Weights of a small mixture-of-experts language model, trained from scratch on English Wikipedia.
Size: width 192, vocabulary 16384.
Experts: 80 experts in each of 8 layers, 64 SwiGLU neurons an expert, 4 picks a token, a sigmoid router, a shared expert of 128 neurons.
Training: a variant of Adam for the experts, 651M tokens, 4967 steps.
Below are experts of layer 4 (counted from 0) of a mixture-of-experts language model. Rows are named router (the router's row for the expert) and show model dimensions 96-191. Each number is 500 + 50 x the weight over its row's rms, rounded and kept within 0 to 999. Numbers have three digits each.
After each expert's rows: a language model's description of what the expert responds to; "mostly gets" lists some tokens that are sent to it at least half of the time. This comes from a sample of Wikipedia text that the model never trained on.

# expert 58
router:477516476399580433520522569479613450614486444501500573502466513512553477485478532550499454611514521369479501467504516477457521479470552438489560487525418529555476497509448482496452500527589547510455516504505417496608440517448387496554456527537599531529534436547456488457523443488493504442
Description: Word-ending suffix pieces. Final pieces completing a word or name, like od-ds, l-end, Gl-end-ower, Chabah-ar, plus table pipes in squad lists.
mostly gets: "ge", "ence", " loss", "end", "ences", "ounds"

# expert 37
router:529547462484550438593504493480563526554503401483469537430567584572524479497582500486573488594449512439535527408511538484504520446490525500454550477597546524541420431582469488504510489568557557469485507471507439541610457539411429430469528454636536515501432553534455417494484399503480528385
Description: From and name fragments. The word "from" everywhere, and word pieces inside personal names or the digits of clock times, as in "Vij-ay-awada" and "2:00".
mostly gets: " from", " From", "From", " Species", "from", " what"

# expert 24
router:559624535505611406573549559469571456656463512441474548490452508624493480491549507503564457525511556446484472380536479456409412481540557454476559443532522512635438504518468402516504511561500545438447532482535494496546511569506484386503507468516533504496429462566470448484547473469413508486
Description: List dashes, spaces. Line-initial dashes in infobox-style lists like "- Established:", plus lone spaces, line breaks and as after table cells.
mostly gets: " Genus", " Website", " head", ";\n\n", " as", " leader"

# expert 25
router:547593481516531483511495514441542437511551540572427598523417517518495476463616466430499468519493569452477511493483515520471483474500496465440541571545511580563482499506469456498475444577559608518467478556517402592541464522514496455525514453610527479490468449530420459452512466461487421461
Description: Commas and and in lists. Commas and "and"/"or" joining place names or coordinated items, plus "War" after "World" as in "World War II".
mostly gets: "died", " Arab", " coast", " transl", " Recorded", " &"

# expert 49
router:650580518444556479513555519440603490554539431558435491511465506446444387388517563473524531552445534415497495460512506456449567471421565472414501526573443522537435404602453412499407541562508508471478528556567506582512503524519482453513478531522482526506458531511478495499545431477424494476
Description: Mid-word suffix pieces. Middle or final pieces of longer words, such as "-ative", "-ens-", "omot", plus colons in titles, mainly in film and music biographies.
mostly gets: " aut", " titled", " online", " illust", " equ", " transl"

# expert 46
router:556517549471570508518547518514531520563411456475461527470450539487554384387554521530504486532485578523557506528500527550394559460466555470477499526574494531589447458552418463543477532568530562467505515555664487494614462536520512385503500479518538527495420436526517488469518449400554469486
Description: Table separators, word starts. Pipes, spaces and brackets in election and results tables, and the opening pieces of words such as App-earance, imp, disp, exp.
mostly gets: " App", " imp", " disp", " Genre", " pr", " pun"

# expert 38
router:565502490454569529484521466391561532545540527441402440479453579552453441457575531487474477589484556423553522504502516478426459488472569519458508518548434504573441429593412467522437581622589499488530459530565453508561503534549431493498484427538472544505456441503511515415536462432461501471
Description: Capital first letters, conjunctions. Opening capital letter pieces after quotes, parentheses or line breaks (I, T, H, S), plus that, because, if, how, and FW/MF/DF.
mostly gets: " that", " FW", " H", " MF", " because", " DF"

# expert 56
router:534609519460504493492587565401532454531490454521458543506519581510504427481536517544475512524505524461504557474530503481424529483510547502399562525545481554560430440576490405480458555488590565497452498533601425582543491563490318482526451437574520531441516475536520491419587456370478498487
Description: Letter c and mid-word pieces. The letter c or C and short pieces inside long or German-style names (Dun-le-avy, Huelsen-b-eck), plus North, States, side.
mostly gets: "c", " North", " C", " c", "Scientific", " States"

# expert 50
router:542562532502600524614512518461539506543438427529436448462413467584451494460565548521558498573429575485507533464514519402370548509494505494408541512515468535558480574565500503542427511625522564461475533511537485543573416580513439425529466449588494529435533486551417476463507491403484458414
Description: Place and organization names. Last words of proper names: US states, Street, Avenue, County, -ville, River, Records, News, and capitalized acronym letters like ACMD.
mostly gets: " Street", " Avenue", " Mississippi", " Angeles", " Carolina", " Connecticut"

# expert 45
router:552535514508547473556524546450553461573459423535440466468475549547465471419531485528539496483455564467512532489574489472449467481542579447446520562546431592531495516622479399496445548511554521413410478563511482579496423548511408379448528452555534523466444436547475367555478479459518536437
Description: Quantity nouns after numbers. Nouns and words following numbers or quantifiers, such as times, years, million, percent, and comparisons like as much as, no more than.
mostly gets: " million", " among", "})\n", " percent", " years", " hundred"

# expert 20
router:551579520483515475498533549450552500582526529534461510487512597596454453463490548453575485487480614457414553481500484482446478436420505468428524531557521522574472519534432480458547584562581557540535544520539420486586445490512447441523610494552568571472562521568474416531551490427515543482
Description: Romance-name pieces and it. Word pieces inside French, Spanish and Vietnamese names (Españ-ol, Rub-én, Bìn-h), the pronoun it, and finance words like money, capital.
mostly gets: "ol", " Tour", " money", " financial", " capital", " Col"

# expert 18
router:569556489471489455579448525423543507597535490504459466514459493628405474482568490536496518513432544525499502444538514482397511504490511474469483464538534579520476565561466463534486469553622510556406468512603416479552485492545441371559485470574595455492452450469457425433515485450436528411
Description: Preposition in. The preposition in after names, places or verbs, plus as, on, due, vs and said in sports and biography text.
mostly gets: " In", "In", " in", " Awards", " vs", " due"

# expert 8
router:551559484462531506581480548432564471551492447514440554467419531536406487465541514441485498501443504409518517417559472476459538471477524485454529564593453531522461462563471453506489524595498557488537528621500457584563524545458457483502506508585526552504512448485505475448512441395505465485
Description: Articles and field colons. Mostly the and The after prepositions, plus colons after infobox field names such as Colours:, Citations:, Pos:.
mostly gets: " such", "The", " The", " the", "History", " traditional"

# expert 63
router:530572506513599467568520543435587486594485487509421485548497607599502413456603518553497434480486630484485502475519525492454456444488546453432513473606502550477472542549472360556480507578542604453456525485597399611583474552461469467465479476564557505475515480497513423491518555477480511481
Description: Space before numbers. The space token before a number after colons, pipes or words, as in Top 20, was 60, plus degree and minute signs and Cyrillic letters.
mostly gets: " (/", "/km", "′", "н", " lb", "°"

# expert 19
router:602599533483541509551509515410608518545513456595470517537395541534499456473525506487572461519448576450469454440521533464396504494473566409478617501607511484585438541591465475480502480551562534512473490542538424475602433572477404491459557450525577504499477496585483465467541443436458501474
Description: Digits of years and figures. Final digits of years and large numbers in tables and prose, and the space before a year, as in "since 1974", "1,616 m".
mostly gets: "Biography", "athi", "achi"

# expert 14
router:576590481396473472535403521501559482517523544539455425480384532555516457438607517533510513551466508505511503470490543500476512459504482454492502562563472527565519517541483442521518497481593567460411548548599461507592435513488486516563476460613529520476471487577502463519552454472465465436
Description: To, at, modal verbs. The preposition to after verbs like returned or moved, plus at, into, would, did, and sports-score words like outscored or ball.
mostly gets: " to", " at", " into", " would", " did", " do"

# expert 59
router:551533441422602455535483553429575530552518490483434496497467579633450483412560469457539502527465495539473482479515526459435411499616517495462567531569483554555495433562480491506414528477501481479523519501532456493566443521441447428500506408624562487517415480555428497483520379462500470470
Description: Mid-word fragments. Word pieces inside rare names and words, often after a capital letter, such as R|iet|kloof, Th|ist|les, p|inning.
mostly gets: "loan", "|---|---|---|---|---|---|---|---|---|---|---|---|\n", ".e", " e", " beginning", " positive"

# expert 54
router:525506453517529514511476503435559444504518471503494506543489461576487484433549524505492499456513535458478424410518531475463549507539560450452571469578430567553477517583469431551448508622596607462583488504585367540594466539485384434485500446598548491478405420484464443464462411467454439441
Description: Consonant word pieces. Short mid-word pieces ending in g or d, like ig, id, ag, ak, in words such as Religions, Investigator, Davidson.
mostly gets: "id", "ig", "d", "ag", "ak", "og"

# expert 53
router:559571486447562457501535616466566424577490474556488450515400543533478423449524490497537436474428645442436525514540608548409534481473599461426509521540464517582523436543489448516407550511529462444452459573532460531514420544485451431459520458580558478495530497504491386482515501426494517468
Description: Table ends, election data. Row-ending pipes with line breaks in tables, digit 9 in years like 1|9|48, and election, census and infobox fields.
mostly gets: " Binomial", "SI", " Zealand", " Som", " census", "ipl"

# expert 26
router:560559511467569502541527519396604467657502489557478423473421567529441427425560535508493466482470601478516521522486507416411506523505473460461564574589411573526541437529487460524432484554497526519540464553485433551537422548472418457452496494489546547409526478510479463455560465433497507507
Description: Military and family nouns. Section headers (==) and nouns for armies, rulers and kin, such as Army, king, God, soldiers, Mother, father, life.
mostly gets: " Army", "==", " king", " army", " God", " soldiers"

# expert 13
router:492478481466597482583487547481495503583473448592512491519490560558461483425564520474475492516493515502559520531509484432429521466528574536489583547615499536562459417623434433523505473545596475456519501538591527549548458486504435456498536412505583508413526479568514445434514463429477432468
Description: Section and list structure. Line-initial list dashes, table pipes, section headings and header words like "See also", "Born", "Died", "Votes", "Succeeded".
mostly gets: " Votes", " Succeeded", "   ", "See", "Population", "|---|---|---|\n"

# expert 15
router:483561481499548494548530523459569452495529446448487451490434527571415426447588510481453436521432592418475549541545517484470486483516496504491602532522464558553541507530522446458470573640601563517498476525548434521578518461482435421498482461619521511508460522559402450501585485431507516448
Description: Kingdom of, digits, foreign. The "of" in titles like Kingdom of or Royal Society of, digits inside years, and pieces of Greek or other non-English words.
mostly gets: "ocene", " Orthodox", " Az", " Ak", "ο", " Thir"

# expert 52
router:578585513468546471545470448455565531553498546532457523491397462492507499472517515541534460458486493384538451513477600453475499475505544494537512472569455522616415465547400390527404603627537488439551444576577502503561446533530461429515502452564528548445455481533470524439568507503456479457
Description: Relative and clause words. Clause-opening words that, which, where, when, if, because, often after a preposition or comma, as in "in which he played".
mostly gets: " that", " which", " when", " where", "f", " if"

# expert 7
router:549557524471573525493498539476586473560495493516467533503481532544529430475522516483550428569497532483460478503481535450435478473540565382427481522591406523521417510586441439493485492543559552495457477571498427503615452482504446453479447490578481514534475416582508374448568404485514521428
Description: Dates and units in tables. Table cell separators and bits after dates and numbers, such as ordinal "th", "(aged", "%", coordinate marks and unit abbreviations.
mostly gets: "″W", "″E", " century", "°E", "–present", " lb"

# expert 0
router:546574552469489447556563487504561463650515488546455463435464483446503458477525521451485474574444575460442507465480513489368492498527614468315541523508498494511454524570434503532453461508513484459425549563550484510571458567463396497464542492576566539460464499529409446427531517514500581484
Description: Vowel-final word pieces. Mid-word pieces ending in a vowel, mostly o, in Italian, Romance and other foreign names and words, such as Dino, macro, io.
mostly gets: "o", "ro", "io", "ino", "co", " Co"

# expert 9
router:588596474487548500526515517427584484550470400541486531513454542525458451458600531533517517576429500448465495455507514481435481456538519483406614542573468578573473511542398450531447482558585467481425484534520451543515463516446508420458480489617563456467508505547400384502504479445442518430
Description: Articles after prepositions. The word "the" after prepositions like of, in, on, plus word-initial pieces such as sp, comp and sports-results headers like Votes, Final.
mostly gets: " Votes", " comp", " inv", " sp", " the", " special"

# expert 30
router:499531528460497435490524524468559377578562460513435560473497441582473417437557517481522517514484577456454473487534540537444557467468491429436548549492458465539438472543456451549396520513528536435464481521564534515538441525468499424482520496517511532440402484549456521492454431396486511428
Description: Digit zero, fragments. Zeros inside years like 2000, equals signs and than, plus scattered word-start pieces like ust, Rel, Inf.
mostly gets: "=", " than", "ust", " %", "-year", " conf"

# expert 61
router:528548454456524469488569528494545505558505478608487562465473498530471490450537587440505489521529579459510537409533571471418528458502555537486570554581503586538502460599457448533523429603576470386486509602524460556555488512531392381559513493529523496470523509588474473444569490419542488451
Description: Titles and naming verbs. Words introducing titles or names, such as "entitled", "called", "directed", "the", and list dashes or quote marks before film and song titles.
mostly gets: " rem", " titled", " prom", " Directed", " hit", " directed"

# expert 1
router:526559459485548464583492450479549454521478536522491530468466523531522465362584480466528467532488552454479492424502536477497468457454511435402554511653512530525471495502465437534332561542494552481548462586551376567547474579449443519508571510533583547474446471516431472486487508513488479409
Description: Commas in prose. Commas and other clause punctuation in running prose, especially a comma after "and" or "or" opening an aside, plus digits inside long numbers.
mostly gets: " ,", "roid", ",", " equ", "[", " ["

# expert 21
router:547581514454547461556512527414574529605475445570486491516514572612483474527559502492494407532450575451451509514527431411369503456443509472433559527501458598552467547554513478510462541518517610491467504512629435514533487492509508416446454446574508501492480461456436487427565449482546508459
Description: Table digits, coordinates. Spaces and digits starting table cells, years and scores after pipes, and the decimal point in decimal-degree coordinates like 44.2826°N.
mostly gets: ":\n", " etc", " Arthropoda", " harm", " Edited", " ly"

# expert 48
router:601601469407598484585432507454587456581519503519491483498483507575450421462526542538503503591420552456475529427497463416399526468515515486395509505567433497535505408583516419484443470507571541479468554496542443540522469512479501471481492477532577499464460508510490454496523416546481539435
Description: Agent by, pronouns. The word by in passives, object pronouns him, them, himself, and he or was after a person is introduced.
mostly gets: " him", " Clade", " himself", " by", " them", " Occupations"

# expert 6
router:599563514455499492556477495460628527609512398550400505573420563540459456450537500473496510519498578454473479476482494464454494524482550433471555549499503504489463553597478468566455475556595586496448400506503351539577458586498429469484452457504525519510486470549476454467557523477478482415
Description: Digits and birth. Single digits inside years, dates and coordinates, plus opening parentheses and nouns like birth, wife, mother, next.
mostly gets: " mid", " love", " mother", " blue", " sy", " vers"

# expert 2
router:600543476481603487581450575438548492538463449519467503506472577565506431458530510480523475488464581486509517434488496466389413520573541424403450538518465533526501455548470406522495481502554514464463454561531437497552451523607461433476411464625528490544463512599470454437567461450547439471
Description: Infobox fields and coordinates. Digits inside geographic coordinates and infobox field words such as Date, Length, Label, Turnout, Coordinates, or Written by.
mostly gets: "°W", "″E", "°N", " Preceded", "°E", " Label"

# expert 51
router:562539482494570500520534536490523516566536455559438528501474543568473446399511572483538456511498507525537525435553483517473465450552552510422553521596499494545520377503511436588458547536554503446422493530568506528507452458494439435520496525542526511527501411584463490474553433514453437426
Description: Leading digits of dates. First digit 1 or 2 of day numbers and years, as in on 15 July, 2017, 1949, plus a few capitalized words like New, Dr.
mostly gets: " Pr", " ±%", " selected", " specific", "New", " Dr"

# expert 5
router:523504465489570474543497481488617423534549430554472506493505494497451455444524466510515476578467534443525529444564535531453438543496527472460502595579413535548453450557504498564484510572527494409513514559539456548534499517503463489532484463548527584529450520531438469536499465368479502495
Description: Proper-name title words. Capitalized words inside institution and place names, often after "the", such as University, State, League, Ministry.
mostly gets: " Ministry", " Qualification", " Law", " NY", " CS", " Register"

# expert 57
router:605528501508583517609510467497603423553520391519386452462459522514481472359526527504505480506471561450555557489507568453499501493460476457421453510535475542570446476528451463550449541545567515493446473516540425545571388591466489462483491459526601550492505487508458502440525465445495435487
Description: Institutional common nouns. Common nouns for organizations and concepts after the, a or possessives, such as law, system, government, company, project.
mostly gets: " law", " system", " community", " government", " professor", " chief"

# expert 44
router:636546524477633443533546468462617514523540475519407456466443528581502395418483535496473453501454546497521522519552500432481513417454554479522520471577486548568508477617484470513429534599563547496461536555591471499497507581472438452466552451516564511479549492585488479442501490451506461381
Description: Opening quotation marks. Opening quote marks before quoted speech, titles or nicknames, as in calling the release "one, also of, a, and ===.
mostly gets: " \"", " (\"", " “", " me", " '", " ge"

# expert 17
router:620597489515606484540518428461562496564475447491495484495385493529482526423562570443487489523451542426477464503536497477511519432496545472409534488522506544576459458597478372589454530596526535535526396532564430498577455564527439550486446448556528569517519465500497426450510493505538497431
Description: Closing quotes, section headings. Closing quotation marks and parentheses, ends of == heading == markers before a line break, and the noun "subject" after "popular" or "the".
mostly gets: "\",", "\"", "\")", "”", " ===\n", " ==\n"

# expert 12
router:546607498506561483570457511417605504565500445498427520517449555596478453500566445527583471524413562521458465486573477508472465406564510447420502466560479583565554557634484458543481499592552556485514508549520357527570441517503468475486523492584518509454504441514510422427521494422454442440
Description: Determiners. Articles and determiners such as the, this, these, every, another, mostly mid-sentence after prepositions like of, in, to.
mostly gets: " this", " This", " these", " every", " another", " These"

# expert 31
router:491572537526574476506530458446508517535471483522428554470421582574473470435577517498480446524422578487344492489471533551457461522553526458451536461490515543518515481568502397560478522539591540447514454524518467518545432598526396477541524429518492516512453516565461406442555542435460496463
Description: Buildings and places. Nouns and adjectives describing buildings, towns and locations, such as "projecting", "pointed", "town", "building", "bridge", "situated", in architectural or geographic descriptions.
mostly gets: "″W", "°W", " sq", " temple", " bridge", " stadium"

# expert 42
router:564564529460592509544565490475531502498545441523404521459461434531474390425602522446528529570491502440511473506552525510423459435523546384423537518510448545510491470577561414564445529497584548413516491543600430546548396569516492473498528513513588513447465504491465430472599467423477503519
Description: Possessives, agent suffixes. Possessive 's and its, his, their, plus noun endings like er, ian, ist, es and percent signs in census text.
mostly gets: " politician", " its", "'s", " %", " income", " whose"

# expert 33
router:591544497481593548546500547417578528491504446563447508511438526581483520445565583472492487549418536442540475398558516476448499508561472442452569538598494492490476506583450458485447535498497600518467576539593446536609465521521473473538486499530541519512477491593502426483531492448491509493
Description: Sports career biography. Words in athlete and musician biographies, such as career, football, nationality suffixes like Serbian, American, and stat-table digits.
mostly gets: " career", " football", "Career", " Apps", " fight", " political"

# expert 11
router:580608459534549420556535499485547484469506461527465535489444522584481483447607567503498505543443513535506456511478468427483523449435512468366540555552473547501478454611501449532440480517524600490473459545598417518523458580474411465547515448523563503386470569522537380467508450437521456436
Description: Sentence-ending periods, connectives. Sentence-ending periods and paragraph breaks, opening parentheses, and words like with, from, except, while that start a trailing clause.
mostly gets: "\".", " un", " with", " There", " leaving", " while"

# expert 35
router:607474561474568479564541581401572548546523511559441452531458512558473397418498475438552412460453537481557454522514490486444541495531485458430512521600457566520460515564490383545485456580486500435495486541584421540600517571521451439480521481579506541488468527525469428527523404472468508502
Description: Years and sports results. Year digits and numbers in tables and dates, plus sports and award words like Olympic Games, medal, won, Championships.
mostly gets: " awarded", " medal", " Olympics", "weight", " won", " Olympic"

# expert 23
router:565529481458496476534510545430584463502458510468408442515491497597448507501584485561546405501453536351469451464541473407488421379494506507434572560577411572564442514554500416519496492494587544480484501536560425499535508524501433527459482487482533521472459452437419466500542502431473485479
Description: Coordinating conjunctions. Conjunctions and clause links such as and, but, or, &, until, while, then, mostly after a comma in narrative prose.
mostly gets: " and", " but", " or", " &", " until", " while"

# expert 43
router:538510481562642462559548493503623512596493437485430501488465577566376456385579473485516503493508552473502435467524458513445477434483533456449516535574480503521458545557478443534495467615567504433476479490617443489591456505529489414521515506576538528505511479566460452513547453467459488429
Description: Model codes and decimals. Digits and letters inside model numbers, engine sizes, route codes and identifiers, as in "3.9 L", "X38", "V1", "LTD".
mostly gets: " Phylum", " jump", "DST", " code", " truck", " Domain"

# expert 4
router:539570488485584481581552483417596481643508447515442507476460519471466460421589569506511565512500562499471516476506525431492477469560503403370527461461397522576504504554529465553457449544543557480552503546576369486557488495473455438535514452523539480515496440542413479428477476482456496381
Description: Copula and auxiliary verbs. Forms of be and have right after a subject noun or pronoun, as in "The species was described", "It was announced", "has been".
mostly gets: " was", " been", " be", " were", " is", " being"

# expert 40
router:557435519433580456511553550479546495478485479611426482564520537568515454478519500524560445481522586472513526460549530478458478419531561503440551611580460547580429543551468466520441484503503499464509530518598459558590441579505464499425483448530569553459472417522455486482597466420490458524
Description: Conjunctions and digits. Coordinating words and, but, or, although in running text, plus digits and punctuation in numeric weather or statistics tables.
mostly gets: " but", " and", " NRHP", " Released", "DST", " least"

# expert 27
router:553508491470545420554444482367528469660507449558448507517485538587467457436515472499477520486451516488480512526511534518536503427488519465394487514562515536509424489537561498525490490530554524466477603477559470564529524520465463439504491442584533499501488447543493377485505450397535463500
Description: Mid-number digits, fragments. Middle digits of dates, ages and coordinates, mid-word fragments like S-old-ier, and phrases like as well as, known, described.
mostly gets: " According", "Note", " pre", " described", "According", " few"

# expert 10
router:553588523481576455539551577460551421594500479497519504512423515601534465440539516483522501492417500489480521483537472495407488446546530492493532522509505542589476495542481415470466539550557557480499533598618462554625495541548431461559516420523575440465513459536390457459524516484495472509
Description: Mid-word pieces, list items. Word pieces in the middle or at the end of words, often in names, plus list-item hyphens and heading markup, e.g. cast-e, Arcad-ia, Heat-s.
mostly gets: " least", " th", " Ts", " disease", " damage", " z"

# expert 41
router:524498487416525521591544461457517447571526468536476488549422522642552496401557480522536435552502492438504514468542564451474510501470501450435552551637488532544466427635469476511473562505525551476458488557472461543542486603487484434468501506572537526522465381507529447449525521449455494512
Description: Year digits in biographies. Digits of years and ranges after "in" or a dash in biographies and tables, e.g. 19|6|5, 1966–1968, plus "high school".
mostly gets: " there", " type", " List", "Leg", " summer", " Known"

# expert 28
router:550524437444516462558486514492528514550540459556494492508407463550563402453556498494488484550439555478467435456557532515452485481494547470491507506578476517558474487538457469518441524597575502427555520525568416525517454520456432500483564455565496548499495475527413491446522450432497528447
Description: Possessives and first names. Possessive pronouns his, her, their, its, and given names or name beginnings that start table cells or list entries, such as Ger-ardo, Gill-es.
mostly gets: " her", " his", " Richard", " William", " Kevin", " Mike"

# expert 60
router:520545516456535503559462504415597419596467468541403453465497535551442473438533481496553488586428565477460509489524500446387414467551530511415516545480447561532478486490434453491454469527584571490549548549533399491525467506523471453566478437531561561481515505518507434500537499478541446460
Description: Topic nouns, adjectives. Nouns and adjectives after the naming a domain, such as water, food, social, Labour, fruit, plus endings like ity, ical.
mostly gets: " water", " Species", " social", " Labour", " People", " food"

# expert 16
router:508525484461567484560525460461631486609487486585501562505472499606503512488603536505469503574507522457490539493524486458396482502460531470442562577564471537509446472508453427551445538601551557478484439527486444551512437561459431488454520488559497488463489509580482488452547489380534594422
Description: Personal name pieces. Surnames, initials and surname fragments that follow a first name in lists, tables and citations, such as Smith, Clark, Jan-ik-owski, Vladimir A.
mostly gets: " Smith", " Allen", " Lind", " Pap", " Oxford", " McG"

# expert 36
router:489528485485480490539493452461566484527462466510450516461471468561465479454537519437550442476499583487540524468545538427420508482537561470413563487559436502494422446542453459493368494562577545474476543578598389503615539548470496494535539493513492490470493454504500392430554535448454464486
Description: Verb and adverb suffixes. Word-ending pieces of verbs and adverbs such as ing, ed, ically, ated, plus sentence openers However, Although, Despite.
mostly gets: " However", " considered", " Although", " Despite", " much", "izing"

# expert 34
router:572515495464522459588542478487572438600493469505504450465389542550461446464481504489536471494365523457518549380464509489390566501437530464486539586588483539578416444553489434470451500548572600535477500521488381493500521519565504468552483404552537516495484485540469466463509455495458481516
Description: Table cells, name syllables. Table pipes and cells in sports, geography and filmography tables, plus pieces of Gaelic or foreign names, e.g. Be-inn, Let-it-ia.
mostly gets: "|---|---|\n", "disambiguation", "inn", "Over", "Representing", "Studio"

# expert 39
router:479553495484553453501521570484563523572512518498436498573456544536484406428516468510607425504444540520473559433508504509459435494568613399443555543577465581539440457592440452509503486571488475444511548583566458546571452531494447424478476451612509483523470394591470421500499456473580553458
Description: Months, coordinates, name pieces. Month names in dates, coordinate symbols like °N and ″W, and mid-word pieces of foreign surnames or titles, e.g. V-es-elinov.
mostly gets: "°N", "″W", "″E", " September", " December", " February"

# expert 47
router:527586579474596537537512500442558540604484405533482510446466560501539448469532528468513434531456546447470524490477530466451468472523566461416446563581455562550471511629442475487435508537550522457489573510609477463571480499500505410482448513588497515445457470591460507475551457409506473426
Description: Mid-year date digits. Inner digits of four-digit years in dates and lists of terms, e.g. 17|5|5, 19|7|7, table cells split by pipes.
mostly gets: " Phylum", " history", "–present", " northern", " Thus", " classification"

# expert 55
router:499556508469585477556444510450543483600485423454543504524416505515468492412580572430514466517481544460500429499553515496435461523504544439431523598598492531609491478614463408522493514503573520553476442488578387502507520583474418463587461483546506485421499511549531423452518491485498458419
Description: Table pipes and both. Pipe separators between table cells in sports and election results, plus the words "both", "between" and "either" in prose.
mostly gets: " both", " between", " either", "   ", " car", " Both"

# expert 22
router:519564505522550512583468521530617484553462425581456521493503446565428508434520446502502443540450529462452531447524459474458533466535567428441566509601551561547459498552455409495510500559520553510464614500554381537531479482521404521430485435562545469489477439565480479474517457410519457469
Description: Inner word fragments. Syllable pieces deep inside rare or foreign words and names, plus table row breaks, e.g. prag-m-atic, cham-om-ile, Qam-ar, Heimp-el.
mostly gets: " died", " chronology", " Animalia", "pur", "dam", " pm"

# expert 62
router:524519530481510452562504497479561530496472445400477448577413514547471446449518505457533446499456591430510483440538477403463480422482577469475526520578454522594499499557443501471452567563550597456458535572570486537629540547444455374487453459510509494488488448559447407448525451427491514496
Description: Of and temporal links. The preposition of after verbs or nouns, plus when, until, from, after, caused, and date commas or table pipes.
mostly gets: " caused", " when", " until", " summer", "|---|---|---|---|---|---|---|---|---|\n", " severe"

# expert 32
router:610558530421569537616513547464568481562468362535450447461523482560535451480503501489567468535498558501491483439559542445447554501485493438448468522580493483609524468584454443538481481626585525460419574600587482576563435551506435492459461431580523495527483477531483417417511499420503507464
Description: Word-final name endings. Final pieces of place and foreign names such as Antarct-ica, Sicil-ia, Camp-inas, plus Chinese characters and Cyrillic letters.
mostly gets: "°W", "ata", "а", " ago", "ica", "ique"

# expert 3
router:514572440496525487588589535416575426560537500519468492523400557495519446429567529477491472559471529526490528454548523579435513560450508452401481517592466512519489491537412464504412557546565539483514508500557448545567439536511445470543459435592492560512534509529463496454587463435511534493
Description: Place and given names. Capitalized proper nouns after commas or "in", mostly countries, US states and first names, e.g. Illinois, Germany, John.
mostly gets: " John", " George", " England", " William", " Peter", " France"

# expert 29
router:576582511491547471501589571444546518512561415553432529528447503586456405417567515555494510558445488497467498393537482525450497489551539452458547483572476526590496467521475458471458542546533541453525440528569433497575446516437453540517526466460551489495528464504463392456514460450495469484
Description: Determiners and numerals. Articles, possessives and small number words opening a noun phrase, such as a, one, her, several, another, two.
mostly gets: " a", " one", " her", " several", " any", " two"